python train.py --n_experts=80 --d_expert=128 --d_shared_expert=128 --router_score="softmax" --vocab_size=6501 --tie_embeddings=false --lr=0.00759 --seq_len=1024 --train_tokens=276900000 --steps=4226
Below are experts of layer 6 (counted from 0) of a mixture-of-experts language model. Rows are named router (the router's row for the expert), down (a neuron's output weights, with its number) and show model dimensions 64-127. Each number is 200 + 20 x the weight over its row's rms, rounded and kept within 0 to 999.
After each expert's rows: a language model's description of what the expert responds to. This comes from a sample of Wikipedia text that the model never trained on.

# expert 34
router,203,236,142,221,193,184,181,207,183,194,187,224,197,212,182,203,162,201,222,197,182,258,215,178,186,207,192,155,182,184,201,203,199,206,204,189,220,195,179,207,169,192,222,204,221,216,202,187,190,204,164,215,174,120,185,222,189,204,205,186,194,215,169,184
down0,251,183,207,196,189,215,205,201,165,196,225,200,204,195,169,233,218,201,211,171,203,213,188,185,223,191,243,193,226,187,210,178,161,212,167,224,165,170,190,218,217,234,174,210,206,217,174,168,205,205,227,209,217,213,230,196,179,208,218,191,183,177,197,201
down1,178,218,190,200,158,192,235,208,173,215,239,223,189,223,210,183,190,181,189,179,206,216,191,189,240,230,215,195,172,171,197,194,158,234,165,218,210,207,206,173,199,213,242,180,203,187,223,219,198,182,172,189,177,255,222,214,214,222,206,205,189,162,186,182
down2,212,188,186,203,208,220,221,205,176,233,228,174,245,194,234,229,200,194,228,195,208,160,209,220,191,180,191,197,195,215,204,208,231,200,219,223,181,204,189,204,178,163,245,190,181,161,177,204,222,215,195,205,174,214,206,197,227,213,206,196,188,202,209,181
down3,187,199,194,205,218,195,209,229,187,192,174,216,199,207,254,193,218,207,196,195,194,221,134,187,209,223,201,203,183,207,220,187,174,201,210,230,213,211,163,179,227,165,185,242,164,196,179,225,185,216,210,211,196,212,184,206,176,204,215,207,219,194,217,201
down4,179,218,191,228,196,226,233,179,187,203,201,238,235,191,191,166,211,183,194,215,198,167,201,195,199,236,181,191,152,187,197,205,202,181,180,210,197,204,236,197,173,187,221,204,212,217,199,192,215,204,187,201,218,214,208,182,236,208,200,209,182,183,212,188
down5,195,209,233,222,209,210,194,181,218,187,171,193,185,216,171,199,146,225,199,213,193,228,214,168,182,213,213,177,219,193,229,177,247,224,184,224,216,249,206,208,177,215,173,201,242,193,210,193,166,228,200,175,192,206,225,185,204,223,189,201,213,196,218,213
down6,183,177,237,173,208,208,213,215,187,182,220,188,187,171,211,191,193,230,192,187,208,192,197,158,209,235,224,202,193,246,201,187,189,239,208,212,195,198,209,211,170,166,220,200,154,193,207,185,222,228,230,209,215,245,188,197,173,233,186,233,195,234,190,187
It responds to: Table pipes and years

# expert 30
router,255,197,216,201,244,202,191,183,178,190,191,223,191,208,185,204,225,212,193,219,177,191,233,204,218,202,204,200,182,219,201,190,168,195,208,172,190,206,210,215,182,187,231,229,172,195,183,169,172,218,164,186,175,177,188,199,189,186,210,185,186,219,208,193
down0,188,226,190,188,202,209,211,205,207,203,188,214,174,211,183,200,187,182,192,205,186,228,193,188,211,195,178,232,220,173,215,191,194,174,198,185,181,191,196,162,182,208,211,182,221,198,190,226,177,194,196,188,216,168,202,175,211,184,220,167,191,190,166,221
down1,207,189,197,163,221,193,187,185,202,181,226,226,215,205,194,197,222,199,207,213,183,202,206,205,201,223,221,176,201,167,163,167,186,128,181,185,220,177,209,205,189,209,195,230,202,178,233,233,144,216,191,197,186,236,228,177,185,197,165,174,200,170,204,191
down2,198,216,200,169,189,202,168,201,198,204,170,198,209,243,194,196,140,178,201,181,197,178,228,215,224,174,227,184,175,196,164,199,192,205,206,170,211,215,206,181,190,228,169,206,189,189,255,188,201,188,156,175,151,242,168,175,222,231,194,176,213,186,201,199
down3,224,179,192,185,180,200,199,181,200,217,204,199,225,182,234,232,184,246,220,188,162,217,243,191,224,215,203,197,221,209,227,182,185,174,205,239,224,207,192,203,205,219,198,244,199,197,229,217,182,195,171,186,242,225,229,216,224,170,231,205,221,179,170,214
down4,209,211,190,215,203,218,230,228,224,136,218,199,172,212,214,206,241,207,206,172,193,219,197,222,198,197,189,187,230,227,199,218,226,169,219,214,194,195,203,186,192,207,199,182,172,180,153,198,210,224,216,204,198,220,212,161,230,189,185,217,158,182,191,222
down5,210,196,230,207,189,192,190,171,203,190,233,207,205,168,182,233,206,203,186,205,200,227,194,193,204,212,222,200,221,197,205,188,199,175,224,216,214,209,199,225,208,217,257,200,195,184,193,220,215,223,210,170,207,252,153,165,234,217,192,190,212,218,218,203
down6,172,171,171,208,231,210,223,182,215,224,227,214,212,227,210,167,183,199,177,161,209,198,194,189,247,238,199,176,228,213,187,205,216,188,212,194,239,213,220,204,188,224,205,194,203,210,198,185,191,217,210,194,213,214,174,205,208,223,218,209,152,224,141,157
It responds to: Table numbers and headers

# expert 52
router,215,209,190,201,234,218,235,197,190,195,207,222,187,201,175,184,196,220,215,191,191,212,199,195,187,227,205,199,194,167,194,191,186,193,168,193,187,183,190,201,187,173,219,187,176,206,214,191,180,202,183,170,172,207,186,195,217,207,200,184,218,210,184,225
down1,244,248,207,182,204,190,190,225,207,189,202,202,241,214,181,177,183,240,240,208,204,204,226,190,232,190,182,187,180,213,180,177,176,166,211,159,194,206,205,196,207,185,197,215,218,185,201,207,185,231,177,174,219,207,229,173,181,190,195,194,233,196,190,187
down2,192,177,182,217,225,188,218,221,205,230,191,247,218,187,186,214,177,216,170,221,200,161,234,196,201,199,190,201,204,184,212,185,210,181,205,172,179,202,211,184,228,224,197,185,218,218,240,170,213,205,191,204,215,205,182,182,215,241,204,203,194,182,277,201
down3,198,191,189,159,151,152,180,193,220,201,206,200,197,187,198,223,226,182,195,193,185,210,223,191,194,215,154,212,223,163,214,176,187,212,186,209,190,207,223,181,201,217,166,193,187,229,166,219,226,148,218,260,237,191,194,189,212,176,222,200,192,202,202,211
down4,173,189,212,151,214,204,213,158,187,179,232,176,217,209,193,192,218,188,207,187,240,191,227,200,193,204,187,166,165,163,203,200,190,214,214,189,163,210,205,244,177,184,192,222,173,190,220,213,228,191,192,228,175,199,215,187,198,209,205,169,184,203,194,241
down5,194,178,191,216,197,187,196,193,181,217,205,198,195,242,168,225,217,191,203,207,178,230,158,221,192,203,172,213,185,235,181,215,220,185,197,203,165,212,184,231,239,190,209,176,205,171,214,173,182,184,176,210,205,210,196,214,205,183,197,196,157,231,176,184
down6,171,215,212,211,195,194,187,224,199,222,193,157,213,232,212,220,191,172,185,195,198,200,233,187,179,190,194,197,202,193,213,228,195,196,206,211,221,185,166,191,182,224,176,181,214,172,204,218,172,237,174,208,196,205,203,165,221,219,159,165,186,234,186,209
down7,213,241,197,236,190,214,242,181,221,195,212,215,206,186,194,163,195,158,184,193,186,215,184,211,224,208,151,210,211,198,220,197,225,221,206,194,217,213,213,188,194,198,244,203,194,218,168,186,225,220,226,165,200,193,202,199,192,221,191,177,210,194,205,163
It responds to: Units and table breaks

# expert 17
router,215,201,175,190,179,182,244,189,182,185,223,224,196,196,227,191,196,199,196,214,188,186,231,203,201,184,206,205,215,219,239,209,176,212,210,227,190,195,220,188,222,188,206,191,227,231,212,232,193,173,162,183,207,176,192,191,223,238,204,199,164,179,203,216
down0,205,233,204,225,217,196,175,156,214,189,192,193,189,200,224,209,205,184,191,213,227,194,205,221,188,205,191,181,200,183,201,195,208,185,193,220,149,217,171,228,199,187,199,219,186,241,220,225,206,222,178,184,184,186,227,235,200,190,203,200,203,213,196,213
down1,196,189,195,181,201,162,199,173,166,210,188,223,233,210,201,196,178,207,178,228,204,202,198,214,189,186,193,168,250,220,193,180,210,191,171,195,177,167,162,189,212,211,190,211,210,207,237,188,175,193,214,235,182,224,205,183,226,229,196,236,192,181,177,191
down2,207,205,199,175,172,206,152,207,182,237,201,197,183,174,210,149,211,173,196,202,235,154,199,214,192,215,232,159,208,207,182,224,213,190,195,193,183,192,211,169,203,186,212,210,186,166,199,182,189,221,163,213,227,207,195,193,186,202,225,180,200,207,195,243
down3,193,201,181,176,182,192,229,200,205,186,212,220,203,217,194,232,223,173,197,203,183,217,225,239,194,207,206,196,186,218,251,196,224,262,191,170,223,212,201,197,173,189,204,225,202,160,184,213,181,205,215,235,180,197,187,185,201,153,224,195,226,199,163,259
down4,228,179,242,190,185,226,210,177,193,211,213,242,230,217,218,171,186,221,226,220,173,214,192,187,204,198,214,205,173,206,192,204,174,185,184,208,230,196,199,174,168,214,173,223,213,184,190,211,181,194,195,206,197,216,189,188,180,226,219,219,201,185,199,152
down5,233,227,217,196,184,186,213,223,197,203,189,197,202,206,206,214,186,204,168,209,224,183,199,198,205,191,150,197,218,209,180,178,177,210,175,164,205,174,213,178,237,205,175,185,187,197,182,165,220,199,176,190,182,202,190,190,224,217,181,200,176,194,163,175
down6,214,194,185,190,178,199,178,202,220,193,180,176,208,213,213,216,193,180,206,232,192,207,207,241,227,221,210,206,245,222,184,206,183,238,193,213,168,184,227,190,150,183,209,205,247,214,198,201,212,234,213,192,178,259,221,205,207,198,183,189,187,191,251,185
It responds to: Word stems before suffixes

# expert 57
router,199,200,193,212,178,211,196,225,176,230,163,158,178,212,221,194,210,180,190,202,226,163,174,200,203,198,227,230,220,174,196,191,206,213,199,218,189,198,186,214,205,160,174,194,178,173,156,177,189,202,254,200,188,207,216,178,213,165,195,164,189,202,213,182
down0,192,179,178,218,199,212,206,202,225,210,228,211,211,217,171,173,220,196,181,196,229,222,244,157,190,219,207,158,171,234,241,186,209,193,227,169,197,167,201,191,177,218,191,213,186,203,192,222,241,179,197,200,233,231,195,185,192,176,226,207,184,183,196,236
down1,218,221,170,219,214,194,191,208,188,238,210,213,225,221,221,185,189,187,203,191,216,156,183,216,191,194,190,195,240,227,187,223,235,167,212,191,188,206,153,228,225,199,213,174,213,250,214,187,210,194,203,199,225,199,219,211,226,203,214,173,201,213,210,196
down2,199,180,198,210,193,189,207,185,210,197,255,213,181,221,170,224,222,170,197,209,198,169,202,201,193,207,183,213,209,187,193,213,179,214,190,209,185,206,185,200,178,245,183,215,163,231,200,197,190,185,191,186,208,187,195,213,238,203,170,237,177,204,219,208
down3,226,205,183,193,203,212,220,180,218,226,199,200,205,171,196,222,206,208,188,234,216,201,222,179,211,227,201,218,192,221,224,227,190,235,194,195,248,161,222,182,223,204,236,205,223,189,192,206,214,192,174,229,211,202,186,155,197,192,181,179,205,211,178,203
down4,206,196,214,209,175,213,201,224,197,203,196,188,172,199,202,167,192,255,179,210,129,199,197,208,224,206,186,193,201,171,199,190,173,184,160,200,200,199,222,220,164,184,197,214,190,207,196,207,165,153,199,198,171,190,187,206,183,182,216,186,186,186,228,222
down5,175,221,201,190,196,224,225,227,184,238,224,185,230,222,167,234,197,214,166,201,204,213,199,174,203,217,200,245,222,210,222,207,215,225,219,151,224,189,211,189,204,224,178,209,215,196,188,185,205,208,226,224,210,181,252,183,194,190,211,184,185,232,187,186
down6,174,235,151,221,195,204,210,195,170,219,209,226,232,257,236,223,187,217,224,203,183,230,219,189,211,202,180,202,202,213,200,187,199,184,188,177,208,198,225,196,220,188,222,233,224,225,208,156,217,210,190,184,187,223,218,197,225,197,191,211,195,184,222,205
It responds to: Mid-word vowel-consonant pieces

# expert 22
router,179,193,164,203,174,203,222,216,207,248,198,175,188,216,204,219,209,209,173,199,204,191,232,188,196,187,208,225,191,205,180,202,259,212,221,216,214,199,186,175,206,221,190,227,198,190,184,183,222,203,189,182,219,207,196,188,190,235,211,193,184,223,188,206
down0,208,152,247,218,171,185,178,205,222,237,187,185,196,206,179,203,196,213,241,208,188,182,206,177,194,207,186,162,184,204,179,223,205,233,195,207,205,204,215,178,184,196,212,192,181,216,204,215,219,195,192,177,216,180,188,177,209,206,194,178,184,184,197,178
down1,195,177,180,157,196,219,196,208,195,213,201,197,199,172,197,198,170,184,205,162,207,168,218,206,223,198,162,176,183,233,239,233,222,206,212,165,209,171,231,200,206,167,218,199,208,206,175,174,201,159,179,214,190,167,193,178,203,190,175,206,195,194,205,207
down2,190,196,200,190,191,202,163,241,218,168,209,186,241,223,180,218,204,192,230,155,209,205,191,201,204,202,200,196,238,200,204,233,183,191,188,224,204,214,196,207,165,181,192,156,216,199,168,190,182,173,223,243,182,189,187,201,238,202,171,190,194,183,202,169
down3,216,226,186,228,206,174,193,171,197,199,205,230,226,218,214,216,197,181,205,221,195,204,195,216,225,183,211,198,211,224,212,201,180,201,195,195,209,208,190,200,209,218,221,179,215,194,217,151,215,179,199,194,186,172,175,204,214,140,207,204,199,222,210,187
down4,198,174,176,149,177,167,188,249,228,200,192,232,223,214,178,233,187,192,186,195,187,222,233,212,189,220,218,226,220,204,217,200,165,187,221,190,214,195,206,221,203,190,218,207,191,208,227,202,194,224,223,241,191,181,168,180,188,197,176,193,199,207,182,227
down5,164,224,182,200,180,211,196,175,155,220,206,200,204,200,224,195,230,191,221,168,238,196,212,232,192,211,212,162,204,196,193,236,186,211,200,201,171,161,176,185,223,164,220,188,193,192,199,158,176,207,202,158,161,149,192,193,193,190,206,183,211,196,217,191
down6,188,176,157,197,193,194,190,217,236,227,181,202,194,186,244,187,174,187,183,192,159,222,240,177,215,187,218,174,184,216,177,213,197,207,190,169,188,242,217,206,207,209,212,189,198,229,188,235,214,195,184,231,204,184,156,211,211,216,205,196,216,188,183,157
It responds to: Mid-word syllables

# expert 39
router,181,190,220,206,183,213,192,198,215,137,222,187,215,213,145,182,171,222,166,211,210,210,202,201,201,237,194,184,191,214,229,180,171,199,157,188,195,198,224,178,206,202,201,186,174,188,204,215,214,193,209,195,199,194,190,212,200,210,215,217,188,207,215,193
down1,166,205,189,188,206,223,179,192,180,201,220,176,196,165,217,179,160,221,180,188,214,199,197,173,181,190,137,190,190,182,220,217,182,195,178,179,212,237,211,211,177,198,201,199,188,199,200,212,180,218,215,216,181,229,235,230,201,186,182,183,215,237,159,230
down2,172,177,233,197,231,227,196,214,200,189,230,181,231,197,180,239,188,220,225,206,223,212,192,212,173,199,175,217,191,200,203,237,200,220,214,192,225,200,185,167,199,225,215,176,194,218,178,176,208,238,180,145,205,211,225,207,236,214,228,187,227,205,180,224
down3,183,219,188,192,191,214,205,201,226,226,203,200,180,200,221,158,210,189,215,163,206,210,218,220,197,227,204,195,228,205,174,199,218,212,210,192,217,173,216,173,236,174,179,148,190,177,199,176,189,189,196,199,225,194,188,160,206,193,178,193,255,192,254,154
down4,171,226,165,217,191,204,200,239,198,214,204,201,213,214,212,187,172,171,197,237,213,210,208,182,195,212,207,186,168,188,168,199,189,205,207,199,194,166,200,192,192,225,218,197,207,193,209,188,182,223,203,250,231,222,219,171,191,223,209,201,212,188,178,192
down5,208,180,210,229,198,185,242,186,192,204,215,187,210,157,234,164,195,183,228,227,205,214,214,207,245,193,191,181,185,167,158,213,211,153,211,215,205,199,194,183,211,183,200,189,226,211,223,197,197,213,203,199,214,206,196,173,198,196,195,173,230,203,218,168
down6,210,231,202,194,213,197,228,168,210,197,230,202,171,231,233,213,172,200,174,229,210,190,250,207,198,153,192,223,201,221,201,198,222,219,216,189,205,204,195,195,194,171,194,171,165,202,196,175,212,211,236,163,213,202,191,189,218,173,217,170,226,191,234,198
down7,200,220,194,230,164,190,173,211,146,223,188,192,194,197,209,227,187,173,202,232,172,219,216,204,192,174,156,212,191,204,186,197,197,186,175,186,215,167,191,176,205,183,212,206,208,213,202,204,204,225,219,165,209,207,213,222,206,171,181,145,200,216,218,246
It responds to: List-item line breaks

# expert 7
router,217,197,194,215,269,214,209,203,203,188,202,218,215,226,209,167,194,173,174,181,208,195,206,179,186,197,203,210,216,173,179,176,218,189,221,212,182,176,186,210,219,234,209,200,196,200,198,177,223,202,209,187,177,207,204,205,228,211,179,171,209,195,213,213
down0,179,199,211,212,172,198,191,198,139,214,207,209,205,180,204,185,171,193,190,225,179,179,224,215,257,148,203,199,184,228,196,191,188,203,211,198,170,243,161,224,202,222,195,195,202,226,210,181,201,192,182,199,190,192,181,192,150,190,188,211,200,182,184,193
down1,174,183,163,198,200,220,252,188,219,195,195,214,166,168,176,159,206,202,197,215,198,202,252,164,199,195,198,244,164,214,197,216,205,190,205,199,181,206,202,197,196,205,196,175,176,226,192,195,199,228,219,206,207,184,219,197,226,189,209,194,202,204,211,253
down2,172,210,203,212,192,190,198,212,184,205,184,202,205,202,209,229,213,162,194,183,233,191,249,187,172,205,233,239,213,193,229,194,203,199,194,204,164,187,236,186,224,177,239,213,205,180,207,183,177,177,165,226,181,205,205,210,172,235,229,214,171,201,163,195
down3,229,224,194,187,207,203,235,209,190,159,213,216,195,174,227,192,193,213,214,229,225,210,185,183,198,187,208,188,167,190,228,233,177,180,188,192,203,195,185,185,190,216,206,199,161,206,175,241,227,212,232,207,171,203,225,198,201,165,222,215,214,203,262,191
down4,258,225,175,227,170,177,213,203,180,189,184,189,217,194,198,194,200,203,171,214,170,200,164,175,224,209,201,214,198,215,202,200,196,206,215,211,215,207,174,207,211,178,160,214,160,202,180,231,197,214,198,206,196,204,202,214,179,194,216,239,206,201,209,191
down5,213,195,213,193,219,213,175,155,196,197,206,222,191,242,188,194,188,214,208,185,200,213,179,187,222,148,201,240,204,187,160,182,228,172,228,192,219,204,208,175,196,168,223,199,191,196,217,212,191,152,186,179,223,167,182,179,188,218,203,199,190,203,208,201
down6,198,177,185,226,207,191,193,166,217,205,191,193,220,225,208,216,230,173,218,198,203,238,208,245,215,161,193,217,215,195,216,244,189,183,206,210,219,203,190,188,223,191,224,219,214,199,214,175,168,191,214,231,181,193,197,195,211,187,210,186,214,218,224,189
It responds to: Plural nouns, dis/con prefixes

# expert 35
router,183,178,171,200,216,178,197,211,172,158,202,192,178,211,219,212,164,175,204,177,197,198,223,207,197,204,205,196,191,190,207,195,212,222,211,203,196,194,192,200,203,181,163,217,228,221,228,191,202,206,174,198,221,236,196,191,202,180,188,172,172,187,193,189
down0,217,196,195,217,171,208,195,194,183,184,198,165,197,204,187,197,213,193,221,165,221,181,164,204,211,230,204,216,191,169,196,230,187,207,184,202,198,166,196,232,194,193,229,232,170,179,238,220,181,228,199,170,224,198,188,180,197,191,197,213,186,208,208,209
down1,182,196,197,206,187,195,161,218,181,210,245,193,206,211,207,171,197,178,219,166,206,235,191,177,223,212,230,188,199,221,193,189,195,187,207,175,209,243,220,204,224,186,212,202,166,177,213,175,211,204,226,224,206,190,182,217,187,211,197,182,215,212,163,186
down2,225,229,215,223,236,189,220,208,206,199,220,178,193,201,241,200,208,209,189,203,153,210,190,195,163,209,225,195,199,199,239,231,215,210,191,186,197,187,197,227,200,206,228,198,165,203,219,195,192,172,177,196,175,158,176,188,219,230,206,233,211,196,203,174
down3,169,214,230,192,166,219,221,207,201,219,207,209,223,195,233,190,214,201,186,181,223,165,213,178,214,172,211,225,185,191,186,206,190,176,220,192,212,182,192,189,189,194,200,197,189,192,197,242,215,214,197,200,177,259,203,189,198,225,175,223,196,210,237,174
down4,223,193,180,220,158,140,177,224,179,210,186,179,214,177,190,191,213,195,205,223,206,220,189,213,193,224,210,192,180,198,184,180,234,229,169,202,236,170,200,197,196,186,207,185,190,206,160,227,180,160,218,202,196,180,169,167,241,218,200,217,174,188,198,206
down5,184,192,200,214,156,173,205,180,181,208,171,198,227,195,188,219,215,193,215,204,195,184,229,209,215,207,193,203,192,259,200,193,196,173,174,184,208,204,162,221,205,228,224,159,189,176,172,147,169,169,196,202,168,180,195,209,213,187,203,173,190,206,220,188
down6,183,196,215,242,224,202,227,198,173,228,180,182,211,212,184,173,156,248,164,205,200,191,193,191,174,212,179,230,179,208,217,220,193,177,201,183,173,159,209,219,177,198,185,204,186,199,193,166,212,211,191,182,214,177,197,213,195,159,194,189,166,189,204,203
It responds to: Word-initial consonant pieces

# expert 29
router,165,183,169,173,147,202,234,221,218,212,217,176,194,225,208,199,205,177,219,226,191,222,210,200,210,200,223,194,222,206,182,222,194,194,168,208,222,157,204,187,213,232,186,192,187,176,195,203,211,212,166,210,232,199,202,200,200,196,185,186,179,200,204,221
down1,204,181,175,186,193,202,215,214,178,198,195,168,189,192,193,213,237,193,183,206,170,175,229,194,192,223,171,213,242,184,206,217,190,234,193,208,158,181,204,180,172,183,237,212,215,248,181,229,214,156,225,206,216,201,202,196,174,215,208,246,211,204,224,171
down2,220,245,193,162,201,213,196,209,174,202,148,195,193,232,193,174,215,225,191,193,241,185,196,207,198,213,232,195,214,207,183,222,208,210,207,211,189,195,223,248,215,223,198,204,199,217,236,194,212,199,173,196,198,197,213,206,242,216,214,186,174,181,168,221
down3,184,183,211,208,198,212,202,208,225,181,219,232,168,168,175,197,183,187,214,193,198,217,191,211,207,189,195,190,204,203,193,200,199,195,234,242,209,183,224,197,201,205,222,155,185,222,167,194,198,218,169,191,243,214,208,204,216,213,189,239,221,225,226,232
down4,200,211,226,223,199,216,214,208,207,206,192,197,156,168,185,202,171,225,199,191,181,238,197,177,218,195,163,226,196,156,190,194,186,208,218,203,202,219,223,181,207,182,196,203,195,204,186,195,196,198,203,194,193,199,180,198,195,211,190,202,204,179,203,206
down5,230,178,179,225,207,197,254,162,235,229,220,220,204,162,210,219,196,169,150,199,220,189,176,215,195,237,162,184,200,220,198,185,192,207,217,227,209,215,154,212,207,188,219,218,202,225,203,237,202,230,212,204,197,212,193,210,171,196,185,233,214,204,187,167
down6,200,190,212,231,183,207,224,201,237,208,193,198,225,209,209,200,161,226,211,197,202,159,200,188,173,223,188,215,172,215,174,217,217,172,201,180,202,195,247,197,205,206,203,207,198,174,206,207,186,235,199,193,195,210,234,209,194,230,172,225,220,171,222,225
down7,180,239,223,170,206,211,198,200,202,231,200,199,173,200,211,239,188,200,202,219,197,206,219,204,196,205,230,189,246,216,163,184,159,182,193,187,159,201,197,204,166,181,162,180,216,200,214,203,194,192,218,216,194,208,231,224,179,193,199,210,221,246,217,202
It responds to: Suffix pieces in names

# expert 62
router,227,195,204,222,189,200,182,190,209,189,203,219,189,210,198,207,210,179,171,235,182,218,227,228,211,182,232,219,225,222,173,205,190,169,224,200,173,230,192,203,219,187,184,246,214,158,225,206,184,194,213,187,190,220,206,188,211,219,194,195,204,218,153,235
down0,208,227,216,257,216,228,230,230,197,235,173,181,212,207,205,192,186,199,177,238,207,184,230,200,232,204,205,204,186,196,211,162,200,198,209,229,211,197,206,229,194,219,168,223,190,213,216,202,164,209,218,195,206,223,228,196,196,212,178,210,199,213,207,236
down1,222,239,214,233,220,202,169,156,227,238,234,189,212,207,173,214,212,153,222,181,210,206,223,242,203,171,209,205,184,187,220,189,186,232,161,166,192,194,199,216,215,199,191,173,202,175,207,194,190,203,152,230,223,216,189,198,217,171,215,184,216,218,219,176
down2,213,244,200,185,154,191,190,181,190,223,187,189,195,206,211,224,200,212,208,238,178,184,181,215,219,202,202,211,205,182,214,204,169,186,217,180,176,215,188,204,217,187,227,181,219,204,173,206,212,177,166,181,204,224,174,186,215,196,150,207,188,177,195,156
down3,199,191,195,210,199,175,199,200,209,187,182,156,210,212,196,184,171,213,190,188,149,189,189,215,189,152,218,191,178,213,236,195,192,202,214,218,210,225,200,208,218,176,192,184,175,193,208,230,224,179,225,171,204,177,204,191,169,225,200,192,196,206,216,191
down4,204,190,217,237,233,220,163,233,194,217,209,227,195,205,210,185,188,184,203,206,230,202,195,235,205,203,207,198,177,212,204,186,193,243,231,204,222,202,165,216,236,239,161,178,173,202,187,205,218,211,208,183,220,207,192,206,201,203,221,159,198,201,196,178
down5,186,188,234,223,169,198,189,209,184,234,198,203,198,228,202,204,230,192,193,193,227,219,198,231,186,196,199,211,233,169,200,179,242,176,222,157,202,193,220,212,193,182,205,195,209,212,189,204,231,228,203,201,193,192,204,187,215,168,199,211,183,192,162,242
down6,155,197,218,194,216,216,202,186,193,181,175,196,191,208,200,217,237,213,167,201,210,169,230,186,213,209,217,178,216,196,201,191,215,210,187,192,222,155,201,198,187,180,190,205,184,194,189,236,209,160,214,206,206,203,213,188,206,215,216,202,207,200,187,215
It responds to: Numbers and quantifiers

# expert 8
router,184,209,191,180,180,213,194,216,206,183,193,198,207,206,199,154,220,230,209,217,221,226,212,196,200,216,217,217,199,173,226,207,202,188,200,194,206,174,201,207,209,169,219,182,217,218,218,217,194,179,165,217,222,196,201,223,199,245,192,216,176,188,220,190
down0,225,207,211,245,219,238,214,207,206,182,189,196,189,185,182,187,213,200,200,186,214,223,240,204,168,185,176,180,220,188,216,199,186,196,216,207,175,179,200,168,142,165,197,167,194,168,191,170,208,204,202,193,198,174,214,185,186,210,193,218,227,195,195,207
down1,191,221,232,191,173,189,195,177,186,180,190,213,189,228,208,175,202,170,190,204,168,209,219,213,224,192,204,194,190,178,167,205,196,184,187,202,197,215,235,183,200,195,209,161,154,206,192,208,226,189,190,225,216,156,206,228,173,169,166,233,205,212,198,186
down2,212,173,219,227,213,197,162,174,192,225,186,213,214,197,207,190,220,189,231,198,210,184,166,214,205,169,175,205,194,194,232,191,164,236,205,233,211,232,199,203,203,205,231,235,170,208,196,229,212,194,223,222,190,195,171,222,177,238,199,213,203,206,208,181
down3,202,225,188,193,184,209,178,199,220,208,202,172,158,181,190,169,220,185,243,231,177,187,179,195,217,186,202,229,223,230,178,196,161,192,200,188,241,210,216,185,165,200,196,236,198,229,196,218,189,188,205,191,181,173,214,201,185,210,208,233,209,215,208,197
down4,222,220,223,184,229,212,222,234,191,210,174,210,188,196,181,203,179,242,195,210,198,219,217,221,220,183,178,214,198,193,179,220,251,216,214,200,227,194,211,170,176,201,213,220,216,172,204,194,192,202,204,184,164,173,213,175,194,229,194,207,203,186,188,190
down5,188,198,205,197,194,161,202,217,214,182,227,220,185,183,186,171,223,168,207,183,189,178,226,156,192,225,169,179,186,191,229,186,199,207,204,243,194,188,216,225,189,181,219,149,200,233,185,224,193,192,166,242,224,214,201,192,179,176,192,190,215,186,186,204
down6,198,203,178,187,172,213,221,188,256,169,235,261,188,212,203,182,174,203,198,204,210,205,220,222,254,184,189,204,191,245,197,207,191,207,197,211,210,190,209,181,194,181,191,206,192,235,202,180,161,218,202,206,184,227,214,203,196,216,198,175,205,203,220,177
It responds to: Common word-ending suffixes

# expert 24
router,196,218,172,173,200,205,165,206,242,177,218,192,196,208,171,192,213,215,172,179,178,235,194,194,196,224,227,161,216,164,212,210,201,220,216,196,229,219,235,179,218,193,200,229,209,192,198,183,210,190,169,216,208,192,225,191,207,185,198,194,205,217,200,197
down0,213,181,189,247,171,202,205,184,211,197,218,196,214,170,216,221,202,166,190,175,217,216,149,196,199,204,190,184,169,220,205,237,226,177,186,177,172,181,201,188,219,156,200,169,214,207,195,202,163,217,190,180,184,207,191,172,220,236,200,175,190,208,194,171
down1,215,188,188,234,205,172,194,212,160,181,239,209,192,221,191,201,222,196,215,184,205,201,212,174,190,176,178,219,224,234,172,202,192,160,184,223,219,205,195,179,223,199,209,204,204,185,176,186,205,160,217,190,207,251,201,181,201,189,210,219,191,218,184,199
down2,197,202,194,189,179,189,186,169,194,204,186,213,253,167,216,178,220,203,204,186,200,194,191,162,183,195,217,227,212,216,207,197,260,193,197,197,232,183,194,202,186,217,169,227,187,201,187,195,186,200,243,195,221,219,221,183,255,199,191,194,151,183,234,209
down3,252,189,207,186,193,189,168,171,188,187,207,229,238,221,193,182,195,198,206,224,206,151,190,168,218,198,197,228,230,194,208,194,186,233,209,216,182,203,209,226,184,198,195,192,242,205,219,199,218,217,191,204,182,211,188,230,179,202,220,176,180,203,209,182
down4,221,200,226,187,219,214,187,230,195,214,181,189,222,196,184,185,223,156,201,193,200,240,181,175,202,190,174,202,213,235,233,191,187,190,230,235,187,202,180,208,175,208,212,188,185,202,240,183,196,216,209,215,211,189,223,168,218,181,169,221,169,175,185,193
down5,184,217,172,164,193,182,211,218,221,212,183,210,207,212,196,216,184,180,200,207,163,185,216,193,231,189,207,170,214,200,178,232,218,183,193,159,184,211,180,200,193,203,202,203,189,199,223,198,165,174,179,183,177,196,183,197,203,209,233,230,173,211,151,179
down6,197,172,195,179,162,169,185,198,190,212,173,230,199,197,203,224,180,230,213,221,185,184,196,209,174,209,230,224,237,181,218,217,203,196,155,208,192,199,225,227,204,244,194,173,205,213,192,225,191,200,193,212,200,164,197,232,216,193,183,214,222,195,238,224
It responds to: Word-final pieces before punctuation